{"d_expert": 160, "lr_router": 0.00057, "vocab_size": 5202, "dataset": "wikipedia_en"}
Below are experts of layer 6 (counted from 0) of a mixture-of-experts language model. Rows are named router (the router's row for the expert), up (a neuron's input weights, with its number), down (a neuron's output weights, with its number) and show model dimensions 64-127. Each number is 128 + 32 x the weight over its row's rms, rounded and kept within 0 to 255. Numbers have three digits each.
After each expert's rows: "gets" lists some tokens that make up at least twice as much of what it gets as of all text; "comes before" lists some tokens at least twice as common just after its tokens as in all text. This comes from a sample of Wikipedia text that the model never trained on. Tokens count by the router's weight.

# expert 7
router:161124089134142087112137082123117135159110108147127120103086087103133126104142107192094097111115098121159120128089084036089100101125143159110136139143159143128093131158059136127110141144102134
up0:173133132183137114170105175098096192117107198111142157140087098114086125119134179157134125114103118162087155156103168182128171132111115070092180070119093084104124054131133178109135121141152120
down0:125108145108128153139079153121196126116131112101060100119114135116103173099150148181121081119147117087176133175115148061113090202151134136144100177075104096133179108115194166174122088162112123
up1:151099185114158150114133124159160114119132141144159164174091115115106082081146115111130148147163126123107100148124088122205087081106142123089112082099125112071143150145096103056084130088059117
down1:148098158123097096104159148108058182149156081114127140105167119082168132154124110161145192103132117162138147091153138077173181183105115112101111126075120198108165117150185160120139140181177180
up2:118118087115139113058169104194090141097124144137136141144145161082111095086152160160122203140138203170120122105142134153110126150079107140139107140166070143134121053077149153103140150146138139
down2:113111136153112143120121176153116166072142151155163089152116059147137195100129150088097160105107167203078120095067120125099128133136194075150143099138113131106127079128093120124131101071114150
up3:160103120109149162181126115127097143103139082099134182072090145118160074147155127130144118112129128121134171109112076153086131086091113128146142163089173161125082175112151037118145145067107189
down3:108115154156181123108104126143108107191099105162137163146121074135138081107184177098132145061144147130160113090093147150122123157078169116084163112086218142120111087125136071153077107082131114
up4:089082119154151126095111138185147175167094142076121118172161187191068073133196133088128138093098149102157087177092108141150162086102134112128115121113151137128130151092011149109136074183137147
down4:144117135102127128132160110139138178159124144194096113136159141161083115097114133156155120151155045142135132142094113197163167120064105095173103097116160155176102149116127171099146092132156146
up5:176075146158119130099111098143169155134144133124142154124134114111151147135169081117110121075133134095116126137086139121109138143157093120081144138101069067097134144080130144086112134113091145
down5:175104116154059155178167118235161179144103136096104213084115153082160127120130065081152050180123056098099059130150123119116105068166143110135155126154134102159091161092169144135115123170146133
up6:155104139113119095127133156119136114123149136103159133164090128155121118153083134198084167122174113137140161126113124115176138140081166106121180196136123140121139144121096130112114165074150148
down6:123129179171132129137147139200078144162109150100105140126076105158096152086118174183117179147111125109183143172129092126145148100101110149162166120109095111120080075159110116189095157056110096
up7:127134131100097128127142161186088164142131181113096123120132110140141083136100150067096094141197148072134123130144139100160114136155098133153073127116127108149131182102104073165148131105077148
down7:156122108133145180071054190065150197107079140106102126170061168120132166127128141042116123206096131151147163062120111109129131149144108117146121150183109128156177086161123113120106153060105066
up8:087095119135150111097127160080025138173136123148088123135147150152097153129109110160142159120120092116091121143135119121143142154042166173105114100131121151140093118161129151128089141162134119
down8:085123128096129141101157143119202144100094109096110088112133112095052146133162080163105146131160145212103148159124111083101148099133197160129106129103092143136152102104215121128090142113160112
up9:111151139121158165166070128149139101152111083087164159182137190142107122204117128137106140096168109195110086110146131149163183107182051069142142155090143116103112138067118104095126121104120127
down9:135131065178156146114103148181155091137093096088150092153121104164130105131159158108123122131119137143139173070119095098134107104133109134067102076120158128165096200054088157081104115147121101
up10:097103126137198111091134114093103136067137137096221134131082111104073097074097153127124180098134155131117108104167181156165133140165105146120107124167131132144093118104108100130141143150135136
down10:134056152123084173126050167137162124110100104065125139144105138138137194117127134105155117113129139183125138154103101119184157063084139133123122145161150132148124128141172074078155176098151128
up11:132094145103134106125141112156146173126086151135120117175127207156138099108174147187083112164093098110117132149131097132124158135176127146156115150133166159140101117149152130131102113098197145
down11:143132067142121143140141064097087163135119099142099144130156139106110121138138167119135177090069079136163094169120090190121102142158134126180109109147158113106099124156161157172086130107087098
up12:130082136132077125129155144096110086155163158097118180138131115135148099152142062146158124113156060184151147083136156093077156174066125083145085147133083182097114115123099117141104079119158192
down12:082151088181110122140105142068118121088120069154151190138109201136136160169069120077103123197113085121090170103097200103095154129119077170145125100090118141102102215156135137104123120083092122
up13:110125135128173161144063154106138161130096126154114095138133128131114053083091138135126101173131183054127142129144117092130151138157078123155098093172075177104206173107055114134149112123087162
down13:129125143126124094136162101187142087104133181154100088140128105083172107124168126156171121127145175075116130158139124097203144138176148119131171072077098109124162137159135151129103187161160051
up14:103088156163151146118157108170105132128027121144127068167126152081143129100148137090163134175147107117139103091157123150115131134148167102104138094196146145104131125155155192113072124102106167
down14:131114142129163115156104110123138133105082085162111119213163147134090123125164177102122164159119177166109127133085174138175167164131117118109129149107113173107105105119121146101128134094101129
up15:190165103061101146069087146117165140092105158111175136188112123179142175127107135182170156111170083181178090180112088115103199147117116142112135141121109111139082170097122122135153073141070086
down15:124067137175207098130150164129114128095102184155135179134133138156189135134112068066183138104086155114093154110083165152108106188122157116180100124182120111091138153139169146141112070075079097
gets: " in", " of", " American", "ian", " a", " his"
comes before: " the", " footballer", " American", " football", " politician", " a"

# expert 87
router:142128142093127119111150106102133069154135150098131137091152162110093099130160107073141145121077072175142166127134210139196168124084121085070148106173123095126156160202134145151112130134135153
up0:137153070188142150170113145151199105114113109163114125119156153094134105170132135130088118180161130162099174201128124158082166138133176148125174108130111172111180111126142185144099110114102117
down0:187135120107139144132075146079113133154078135108158131122147130161157137070099104145132155146151073093186139108125100111102111092143146110160153118145107046105188118118112136172135066132151167
up1:109145123162173151149134122109171121105150065170158130089141120142172108117112162155152117129103081143141101116128048108101117107122124086089178134161103152148139152160082079173149158141128129
down1:124076138152164106140133147093116163078125140090167116100110093134197161082155142147154156129096107106122179114142098086115128123132159154177104089077102124080160107143157070119136110138120193
up2:209162159112178146172134135173127065147130072154205108131175110118150055131073154146136153149100186153203151120129127123098083165131172082100115162131133126132134145103141150143144165079134128
down2:146080122213125134129112129167168140151073085127140086115110096146148092159112112140150188111066137118176145164121140137129126239154118093169138132146139169102116094139130155138108120115110126
up3:148097127137089081097100147149180083172131177173112090153136134159138158185106149096114139127156081147086118123147121099161112120129141118125205148132143114177081043111093138080099123084166094
down3:092121186150144123063219162209076125141069110135092123087063143137113151114098138135146072125151120120075156111145116151107158148150078088136101122194182145138186152064146120139194071135109133
up4:189087175187106131110091170172121116211164108151120159112110183100125098093118128143126156163133086068176130133074139099116133163141114133191154105125088127128131155175165129131135150134193117
down4:116104201195138121155151115170085096105118121133074088065109158103089094186146135152168139116104155190143136127105177142129155094089158097128142051082155097065134121166127165128117120134065088
up5:159072198113097125133121131083181163130152171117133134142047161136140136167073104213140169060108125164095161099125126124125133119068125163087183074182073107120159109115107163097087144060131179
down5:118100178135113121114131139118129117207187121130123104107120086124132114129103117110143152111187146084127084141144160041125172120100112130135114164166155137140146156129131116172077127135125120
up6:095095122141134120123095107022145159122126097165221135158108157103156130110089151154106122170146089122142092165147149156147163170124091109151121097168128123128079090190129124140130134148119118
down6:158185099147198090175103136131150110143134148080174124152096188155133141118089130156096105098118117148127097173126082075132148162159105116116142089168122185139160031104139094133140168137120145
up7:112111115116097195095150111101103087141140141081165201102132094129142122111080134162207112062155152128126139147132171145208014138158060103128115136184105110090195128174042112093109105139057093
down7:102186136130107113115130155134172198180090174064163143083154077159102136118099183137164174108181123120097107132109143136133114068123154128086116127130082156112108142108112114132137150101153106
up8:167154101134087117130096170095137092108139105176150134168110129145071105141100155100194170128141142121199154098082124109131079102147131162164143098079103169110142100145116160115090116112159087
down8:198164003076150146109184121115144162119224176117095166129112158122128151143135137119155116077169107185155104061095115169151108129187126087198148163140102184116128084124038084136085080165108131
up9:153152108127082122096056073050145184148121176116189116107136153171093121072068133116131087106138181116141077146147144137144115139133144117125129107146106116121139056158130114080128134124189169
down9:155127108108079202109132125085117150118104149108180068162120131105091133171158078132130164152099077108118158159131109122161142108146088114123106138135128087111106080125125130161093182086135174
up10:108153105162152169056071094097112117075129134151080049111136143155104093107072101162124150153077135118101120081090129153161097170129089079093202179185163148139124137136103149154129147107094073
down10:153157124114141145143165146122116081169132129111114148119092099156120119118174137120104167106100110126064110130099082113126141155113064118113052141190140081110155129114184107156082144181091102
up11:096097114128124099146209142112147088105057066114141147129153089094078116167109126158127126115123139117108112087131164126130126150113103060126144159087125113108168194144108121073146109145136144
down11:149122127116087100184124131134159139168157129124175121133154105067102115132088105135140077108170062168167128149137133117068109134174194130092137140096142148120125163135141148206154146132129077
up12:162127170115139090083176087104129102147153078127206083081112175180184163115162141132163143136103130204117098164076080096111118149093111162132180134121138110140131099144118148149149099191123155
down12:140157149104098074138127183131133167116129179133166125154183194154148138116166135152165151122178175167123199118077131118102169202102127178145123123100166157076117112154143117121145126117071126
up13:139143164104123076107116169161088113197157180154104098119117128197095139132093032173126098075106100147095112155179157105132189130173135145125118099139143119121096155154169110177171120114144124
down13:099082115154159074130124136152173116147130147106185162099068127147079096131108177101168075127087167062163162153062148097108138104173135118056133113121135165158109154138150114171137071162102125
up14:083114129082056137095086098145096170054141050093113121044129103159138106135105083142162071118177154099139143154154106100088069087072219125063088147097144116165113132110083095126144106150228113
down14:107036115119074137103087158092065117116179162107104123121105103122165129093182067127094081174152141168149112082161146089083046184155143041117094133139126125132096156159103148134146078126137152
up15:089102159149106156122154103087185116205088147069117102128101184112115134109098138132064110151144046214085042084104138099149142145148144167112104160121113110168160043132065146103156141151116128
down15:131161127134119083177151115148140109138189082143165094085199145105172117098090151135098190143119134102104134107137086145093194137188161091128141093179115132174110143133105138185112114164099178
gets: " un", " part", " Un", " south", " north", " west"
comes before: " of", "known", "iversity", " to", "c", "|"

# expert 149
router:142179130117171139171140093131128138060128188074168127162116131124100080146138158173113087055122134114174115184092125102085196131137141122180206148165160085138120180078093141112182134171116063
up0:118125128159161162116067124085137135174103108127118116168099163106135046089112112117151129166117128106178146142184120154152167158080169124065175123138103085099123137069130119091118210148142115
down0:101114188132081134121165157113121186122129163090165053123091102180080116206123145099107081160090054162192068133130127101122099178155116175124090116163094085138135078085121169117091153130145129
up1:146128124111106182090167146159086109158101130136118135144150188119118133128107111118159163120095110146109090096137091149110162088053085130160156123176092125133172103175101088139163131092175092
down1:230174111145147099127098093113124129126125103072120064137150118159096073103144121154062098123186106149109109169109128106164154064112173101105191151107128138120088154147198150120088132178124107
up2:082192148082151111168109054129113145152193117162137136171204170109122113147112096188092140106045154076163135083130042098168104100140191151124161083160079143152140141106103130133062138105149108
down2:070111123114148108191082092097135123150133090155113115133130126120138039182175116165163150122135141143086162125058134168112139129102073169125092139148150175095079146091159155115150156134140160
up3:150120147112116100114116136123137096095142163124129133148128178124114134109121126158127101081133077103161177111124161097129126188140107168128177076157107139208073129138141122195137107103130063
down3:156043130114119154120112106152180115094078083133136133042064180188134124130160176141104134117087186145117143162146070158070080110118059128125123186157150125130114051123108078086113099150110155
up4:123168105089095133159146047121169132105120190186106084132115089157121121031134152116094113135129116130144116095106120183116171116121147162061132115113203176134115177071120086089160138146137113
down4:112152080146162164130099092185096157074150080193156083111181122091096179116195200062065134078094150124151135150107130162143219132144178164155091069136129149128149117132090075135130126123148161
up5:115154125104111094113151139124166162102166139107175111098170111111132172149070169104091117160089084132086140146143154159159143169091139107153104095103123135091113152125125062072147170087123175
down5:149108118123164181173090162098124119159137129147114137144102186129112113136124112155140083125110045094102106147037138086095158145165075164123069156139118118120110138198145121157105127177129120
up6:158153122174136189127150119128095150096118118101120129106106195168101081071100118135190078135176171183111116160134139154114118134104175138141136127187129119138079179125091197116138112122158083
down6:097143080110140165102113158150123122146123114109142107072090141148106088169135127072130123134163081136128118068112103109135109142189160064133103117103084177156096045154149125146142137110101114
up7:121142152103241112083137126119154132059114123124107130135118150140080134150124154105084105090060099146189098147176131149118122143149127187083137102113128124124145171119085123126203113140133123
down7:119204204149143087133150189118138110130155092096170114129132078100078144161099151171099139119094167104149166110070098153099097107128171135161125137152095097181158122177102100136169134178144094
up8:173158139157082099160139176127097135115132162145114183105201166082123077169114173102186109098121156126115179126145154129178134101122113072152118126119122131118120144207126119122155145114186146
down8:157125103125143112049125121109133115110119143144196069149103110128158087160145121078080150101179150101115122102096092146132153145097126177142126117172167116069112106156133091119132138058096131
up9:139167169119139166103110120154134120118159140110092122112122111139160150109142085176136108113103171107186136125126104175110138147093080124126150140154134149135121162096099104110126145094154090
down9:084096166190144128157128153138117134138166099157181141139079136112107138140117102084138149182133100150085111123099099047122092087110123146064149162096100110153121073168168124118129116086083120
up10:141156130093139148155137181089122062158171153115070106133129199125139155076208131152207164159162095179095177176137095043070152144170137150147114158140189127107179168118100134112128093102058102
down10:106106123154114165139117112135122153099142111124109094098181222148138138083212080143122098176134167106156102133139098121164097076104126163160106115149123167120126113110160116079099096161130102
up11:082156052129172107144150147200148082168129116174149149115154108082095217095139177139165087097142125110116178129132165142154092081150148141161116194149144114135189173102127157103149146127089135
down11:086104153143121088150145106171097122155185105165127183123115137137166157126122071165119121122130122126171161082161083136088161098145065121117056126093119109094122100111080130105111188089132169
up12:171127092123173109174106129116186126114099118107126105130187103126157117137108105087098158091126191078117112056106130116094102168134141117168067206148058119150079134147164094138163173103165121
down12:171125181116111086065144117183091201102032179156124163147073147050033078098143069162126154165130082133139122157142218109061195109147095080111158160128094142125124153156107184114123137125066109
up13:136177193114187173123139140095180124118154107172112153116090129183173103101148154091143134140128144170179183137129080141148070133132112072097107077120127148141085156150095103143123107182090101
down13:121082094173087108106145173095132097124094076159124172177166171070118115085119122144148156146130114120109135106110084119134122114128079089084173125119135097114114128124135102169120083165110172
up14:119067098070155118114141106141164114096102152127104156093116152120158122161210149082087137085091210134115121116077150131153124180190154104103130156195154125097062122171022086048181143176166093
down14:133089145108101097140152103055161175129079119181142139156138083101158165124124161126114186131138118114093141154129086148089182053153173123115103129084098147097139184096144118145118126129067099
up15:175142110072140121123144093088130150114139142133123112123133107113116107110134133119111104133077079179099123099097083147105116105135031096151198135138071172102137114118111103145192155099087188
down15:118170072075142148117120099168152151102161072145123107136046143125137158143123126097127097107165090123115118090140120120159088085177114125146118126119166105035120123111131085105121148138179126
gets: " 8", " 9", " 1", " 6", " 10", " 7"
comes before: " |", " June", " May", " October", "7", " March"

# expert 111
router:143116158096151140158103095146135100071101144134151114146081141155124109154162142118115105074063190103177134122134147150080124152081173103137095155142165107116150143118136141162143091133117128
up0:107113154119101169163112141147112112140093116135114157148116208109123103121191178147189131121094142172051132072110151153109156161146079201089111138173097128108116140161174131084202088160180116
down0:074199133090174152104111096104110132137178117046134126156074155209141103126142182175154106126145149147096147184118136133143119173146122131069036050172109126162136101094121174134114126134158109
up1:120133164195163054152143172158123124114102106112145066105133147170063137096125130133088113111125170125135101103153135145126127120074096094104165176125151172079144149124132134155123104136128136
down1:094108065077121127144154134151182131149087165135155147114131089152158145113135210154129165101147182107090109143103186170140125129148126077044172126136157132095170149124119060115134081114193088
up2:174184117078101168125170123097138158158087093117120138154148161179191190184157164175107137157154143131093131147119106111129104089128094069174114107130150103116127087138131150147142185123167167
down2:114155077139075128100147092166136164076090092118160107134134110197112122107118177139177131150138091154116129158122122128108152044131090157144112115126092116137126155113126143078207115141137101
up3:104134142149121092153188074141107128106121081130219117117173181130114226128129139102062098111142150129117112105118126086141143117145125097151109148161098130128114146132111133199072082163125136
down3:141119152089116123093115112107134164125143142138099116097107103131162104126075106119102150056114114070093139162161079161095086210137166136144118128163122161105123111140137152108139106160064155
up4:118134117137134151089121109070111119115130100096113136103083142068073154116096105133139132130164175108138081178143060159100176086036087103120107132139099171083155161093142092107080115096110100
down4:187123153185148149135079131179132113076088193129109151133096120134155117163096153099074147117126091130089178104094138091119096152095160091131128132123153138093138151132147116111119193096154133
up5:105083191112135142113061093162157105131141101149137131124082163100222138079121188047137175060147147115111135136081170081118126107135066162147145118118135086166102138140136062110134214098137151
down5:140129168119085123140117112152087084165099098084147121086144143132176124093114100183142103086169103118100172194108106181129136113177117161142089092121084097170132097155069131135178154162129154
up6:093060135116130095162123146199137140116134111100127192102060141155118065165079060148125114174104117105154171101167118166125151111121166120134131125176099101093145144111137086150138091105181107
down6:083146144130168145202155136161089100152115148129123118165146112166118107139109119128142122110111116044115070155108177119168123087186128171148103084088049218154112108152115160156135201169148127
up7:078189116150055170145170137080163127165124142089163142134094121183171100116153128135145098149090104143086188180129176058130212164169095158151145118136159129108096151221148118121155070044146168
down7:083114109110135091106166154106092125160144101100106111049175138134156129126113134161188076075112169159137139110140116173168134141135136136164141138147132128109131054091147158095149160107092202
up8:151149047156121112146141155116165087072077134128103121154092110160142108087095161112058122153125191141112118095178131169078176114131155115133143047148147174123126174102157144149111126077173111
down8:150095122144157077114151131124104166147110107129099120132091088122103056137138100181095174141098152132052124138080158101105130108122137098100150174139156133127133091136065146175117084172092125
up9:139040174125151103085104110073183103026087066179138107136085146080088080132135142141140143168129147149125134141145074119115080166079096126180093163176138130101115160177155162119144164170121125
down9:191116095105106098141150102139127159067165154164091161181076100126116193096117143126069140076155120123066181125163068116119099161114093129154104118123144153122082132145165098136151108095140123
up10:118175109189170159183124118095161165090134096156130140142096123082176129118124162133152126192077145106123123187138099127123174156145158129121119113056119104131157137124121080142111079095115151
down10:167148103140129127069154115077148105115128197111163120099114162152085117157078145117147100128145117128113124079118104081148124111142193109160068104138179088121081143082116157085179182142162100
up11:087130116174122167112141083095142141117133115157147157119135082168157099130128151144201116124132184156144117144119102141118168157108098129081149196149111060117128147085128127137155157145104107
down11:116177056140122195182145116139140111085140123110162139143111179159113138140087131110096198139127169114114114143061131109049110096118078134125111184174139077127171100151123103143109155118077160
up12:097121104102122149087122119156143114057126139127148141131165119122130110097174139078063105167043110062131136088089134115140131169176128137086170187189134098107090103183127160144160119117108163
down12:123146103120149147099139151125062147117148165147097122128153099125107130143124129102145139080088146130112135070133115165124174111114093076150190083124137170210147163102159123173061164175145106
up13:094116158055136153116106130105126134084104164101066156076137149112141124098072129090128103074107110156176041088122142148095154098131140112123199109119148099100128148147121097147126139162127171
down13:110129185118119112113190073073152139146132115153050084040165162195139196103129147196126205176122147176151146146195167189111082134134068201081136142095158144101073051136115130178145120093125156
up14:149104136161128145072092127104141103104131114138126088128154152114130116117228125143179080127148180165146149069078141148141104147106140116130133103123128133175089137200145175123143078167167107
down14:131096116151143108189136096108120105098164085099143146186156131093180166116145205146128162166118182117110125139070069083125099158101122078121107092208066195159141136131118108177096187123084139
up15:051164138135074177104122182194127212159165096118151149152088100090190142150123060163114107158093086070092133163117073149117149157092157185157090166065096154189120114133101107151123125097109136
down15:134088141176156157123117190140061099156156174104089126133128136093149160161085072103153140148153106202150073135164059083142132147144093133152144174136134087126111119147166133091157180138096115
gets: " 0", " 1", " 2", " 3", " 4", " 7"
comes before: " |", "%", ";", "0", ".0", ".3"

# expert 76
router:128092116161157100112128091133173098117095132139122083117093155147133161116138073196095126113142129066140091123117094048092171113133124149105130183137159098136129095119146181114137124166151143
up0:096069137131121129103106151132147156139141069109158069165090111137215128183068107084115185100085161109160162109107140093148120195161059083124135115154162128126178145118158210104194108160150144
down0:128111092084110138161093129142118126100155091127067136201109105086129127132121185043102109114101131111082143101189110210124155084110137141097126142184141089120101168092153102051028163105101183
up1:094143123158178075123172121134138122129137141145132195125088128174117158191191105119128123111138133159147117196186127103141146134141143143105191150176228134060150145130118107094144107072152117
down1:169112059160023138149161159123114141144136083106107178171165073158146114134099137104106112130136142104138164131133156131102098133165173099111121130156137176159095105109174072154124090099041126
up2:097155151132208148104110121140129121129149100104121154144168144150099150170159111142119134178051129093160133145109133153099140107150078125119064138102165124075116059132115180082051110157110142
down2:101110101186101159151167082180133137132122085192139129128211121055165150175121160111104133070084155124053134151132134108087123179084129140113174139123141127180153123159142104195112134080084076
up3:132135137146136135114199145117134124156079130107089122150097137172172080116156170157159118106124135152195069113147184132076168150177136119171118163122123115089096175106183119132097093155095148
down3:073124142112120107127100126167122108121133132133111121125094102199136085131184096162204119098161079170076136104140190145133160151109123095074119100104096103095100118183070088168131093126124133
up4:162136114071117148088151113078128105167100151140170122124092129109156102136116119178053167102146153110148111153168104116096112074196134112141121170098122083155079083095150188067151086129179139
down4:094140113151102177128152158155123116149097106112113101076138144142135104155162135106128077093112141100121166091108143120117076153151157113101151147103107111061122049176103092089165064194137101
up5:107120170131112105118149142148065139075112120129144070123126129116119147120152128101136089134127143135140126138049129175091120147121089123075058050153163106168084106120150121144096084158146070
down5:098142083173098125111131162117071153147110109147147089068196173080151149107156166078188075133078144144128127197094149131174160075064157137113123150130108126114079140118135139085108133145132120
up6:115098104146204114147121138167123136137184129108141098185140097125153146094127112136132145178151174093125118130158133100099143156122120152087109182160148120159101147183192160087103174095091112
down6:144064112103139101115110142171160156144128144178158145078138118123122110116140148082160140176113132172122103097087110102123146197176092180190149143113098150123114075119140128133135109098164197
up7:128075130118163146173185137080128126137128128125095125105154103084135060106154193163179163176119122141136142139172094115129154107123165155176112153076134139161117110101083125144075126093097079
down7:151080092120161125137115075159162126046089107137113107134136117075111170088131100114158104155132103175095088108133148165080147178141164123145098150097100092110142201124152178147137122223137141
up8:111104192139128075114110030160166176053100148086139191072142068122125078161131100200122123111131158038125117056096156125116129170146133168113098142136086080154151112098089127126163149090162169
down8:103127040143148132132168175168106106152136130157104181121125190134107168137151150099085144157155097132152100065110123081104164197101130113130150175180110121130146124130131122100097130150094090
up9:129079127183124102132115134161148144146132123121112139146120104125128157132120139106080121140159148094140135121098157154126179115162157091085097122141106142184099131069144106122085119127087101
down9:101183084131099102117135181137183111135141108117138111113136138120195104063173088154168122071119161128111179089148155040145094119101180129156130152073121159081132141136130102141139125104151074
up10:132137082113197109104089113151183142142161139120096158112119134091112142139174119177097118071193113147151112131162126109102153120114082150099186143125149149169058083148181152118108113121189103
down10:173103129153153116117160207129131113126098152171121120146118097121170140126156089073139175110200128138166123100150121080040164129117182107114155131106131143086119130154132121132147121065111097
up11:101125124116113082174116151172101145068113126133164143144144146153187114057176112147143133161177212095095160092076142144108103192128096145159170122169094137093117097079151118096132097140203087
down11:106131112121114110184087138109164138137072125090156139111150158115140119167115129100101111163079128138162177102122152096181076106129125128185120107163131136150125112090188087141151151117122177
up12:158116067148141122185153128128108178119108157121095147110135166093146134095131108099164074074112124038108148111186105119106121096187122119089088180176124178115118081160097177135112199119175192
down12:125141177093145111142111165101149132189069100156045102137153054139067102146137142190126141105175158200142069143134135123123116083154182117154080139140121181112071105098150150150147199135079110
up13:168118110102156094066078110108111143132077115119111153124064147088120107151098101095119088148148111084132112155100141142115165134068093130073154104077060110126121072120109172099170171161121126
down13:082106165102121149171091098080173133117097103102179195107114130123102138106160113160089108148103147155188106147120155111098123084112119100114102128116175089115120125147089116076123136143050157
up14:193129074182107162062065177113069132123096081121106109153091162108156110131092086122172117114137139130128171159105150167166164158143141142145107054181109129153156079136129143081119108173162167
down14:127191105105104130063067146169153067078128111099149186096179078120079171147127122158172168125091141112097117114134070096153104148103113172066127137115119114185157109042123191167103101145141094
up15:158129116150114133133174155169121158088130169165134037092127138085136156172102115115152159111182099144155199080085072090134067099159129131125147179148086105155119132097061148178186148089133161
down15:136116134091155098174086079060174139187136134151107119148108066175106109143133163092116129155198137172152117151115098131112137155108119104150134132098171170133151117145129131127156113148163101
gets: " of", " in", " the", " as", " other", " for"
comes before: " the", " a", " count", " other", " an", " people"

# expert 47
router:091168141084127121143110097137138111088110123082151164196127152126113090170139169176067107108107160144131187140084173162074124157117164127176145126176149075072164167080164114115159115120177101
up0:115140095054175125139131157153143023135143109098101169066106159147196155109152128135104127108134155132054157146122164156087091171102130113129102127099154125168074117112147113134152076160118116
down0:091076149137161149110123162104131147144167080195118128142161118082151096128086093092132138069130147098117100114146134170124075108141151127131139081125145102074145125142107153171121093110115168
up1:096130141104109091088127123164108136081126130096183084156087197132212137086089141112163124135148192105231146097128121136117146119189109193098127115094080113143140169143122082125165118172148082
down1:155149136102085136096072180117127091119132118161123198126061108136172163127141116141122102100111118153123146087124139141103143159077119144138149136071148093154148162132143099161112150141161125
up2:105131156114013165143112165177151120173154165149167186122097155123144114075126132140108083158130150115095163111185090110163166142136081127118117110145145091129138145111132102090131150155109079
down2:179182109150089136153114156137116149088117158101085136122125124141104101150130148087168099127135150129160140178190139133080111128083092169124115140164175123136144138170134108164157141131116093
up3:141111106092064143140158150115137152165160131103038126116144104129123148126122138161134084124120135060144093077113112103121111132158161097114144157144100172078181161097136139027123192138175138
down3:157112103113125124135155112156147127125148140146121134114119128181077074136100086122126120110108122116138165141110115122089180098124144114125136076078171117148190138125143152125126124169141097
up4:099094143098155105060129077046129135186111159161135089098132184130142110131136089084170123119109075164122108099130090096097169178133111128079183122051153177166095179126145154174063063122148127
down4:104136115090211100087131179095147163106092164127185148158094136129175200113132105162119149187073167123069124133162107104132133118163113178122141164157130136126101108091189109185110138143128103
up5:131196124132164092084117196137134119190099095099154113158165149165115125142111168130133140103091162128132094139092120126122103125098117113087119117121135160120184140148166122092186151154141131
down5:154110088144099114097150122157171108167134184102075159076144181064146174201176123102116151136105090081100167097178163113113115136079147181155106132081096106090172059143122080115163124109118102
up6:116131153106105179101127118146154097150159100109103069143146070081140159088170133067130044115147154149150165128135161110161093101162108109115084140131093118077126143182084059106121068124143155
down6:103122107141100109159151105168144137140130148072195122156117135165148101148143166135094134171135073092150153094103126090101126127109160176118130148095140105116116081130087078156169114123179138
up7:142086124124143122140182101188080105066102116108104147175128118119094173079150146156129138118126191201126138160111165144131119154095127189143102115123090162117199159142118093078155122133106133
down7:123131113175110130158157145112096109135137119104167139137137129127084143076088127119153060156162116133150121114151092109168146083148068089096067113102131187121154075131108112133127118150124161
up8:207161145137109150181088196119153106131165096116073154125158146160128083114159176113157151120194170136139146141132119152093220122140117173142108086094102174119134120139088183106122121076200143
down8:096122116168140112127123104153138153117170121165107141125173154140104135123117093131095124180155165126119105132226135165130113122161082121138165117153132107179160084144145175122117155121115058
up9:152116184126150086147118164107174130128077117107188126161136162161147181113106137112085158114162134091070128182105166190164181173185144163132123159122134078106162143155133155092144143130125168
down9:147107151096048160104145102214118142130036126145137156202108044106154071090156127143155136132073146105127093149155111124109159123163124097089149118179166121049175149111116122143087147160147088
up10:116072136094110093176143100149112140174097142160095065133156084153137090120110126090137163129077112128045143144068149120140114116092099107102176106168081138180110067078140166099141165117154111
down10:134135201154101169087118109148105146127102192130129153140111189146184128200148144159153122146103112192180131160201184082134081161169093137143155135172120155135112118126124078222155112132136112
up11:050113140121146075128110105161149187124074123119122126104084121102124201119103117202096184095118127097160118146125066115129141091105154133114112125139074156132116065142164130137114136122158183
down11:156175143125147173133165108186132144078161147160171200179159100101153161094077121170113142167103166147101181159146111184126104094110130156112121130117124068135088133144107129123090143117086101
up12:093102145153100113111106140094145110160116120153142108130141082125157130119082126140115122166112113098077142089107120110092129143107182135114073104140138075105139098112167152078098148075184112
down12:156188131090137093178146116142128101097109196110083137136112148142107124128141201097095139164111139101143145133095230094086173144164065108129159149104149118092138094075147107119104077132173123
up13:117126133156077127104089046143172146122122131108065141152175168163126062125104142121108106126170139163090163125149134158243126152174067149096090084130121067157118060144128146102078086149130078
down13:207128050121112183202152120119091140105080135141086164104078135115141040070181176145123129107103104139120132106086105106146195131092101102147087085125116126164176127111100105232101105076105141
up14:136103169145156126064072054123169163180097128165153175136111158126148074136105139130155144159073141109128115165130059137116118052159126122148133106126199157100152186119124106143120155115072160
down14:128146131130192143099098184155121069140117137167085112202135195150101110108162138136115136144127127121082169087118078127097142182123074139063112168156143126251170148126110125085067177088101124
up15:087141144106117169181078077161140117128114109140138092080109118148160170144211148106148137065170188091097184125129107173110132126169138110103055148137141103108158129116156127138165200159113133
down15:106069076149090056162127100089122133095139134140099173137115153104138121156147166127169148141117127136066129186172167079100188100139164082142087195125127115098090224139136128183092142164153167
gets: " 2", " 1", " 6", " 3", " 8", " 7"
comes before: " |", "–1", "–0", "–2", "th", "–3"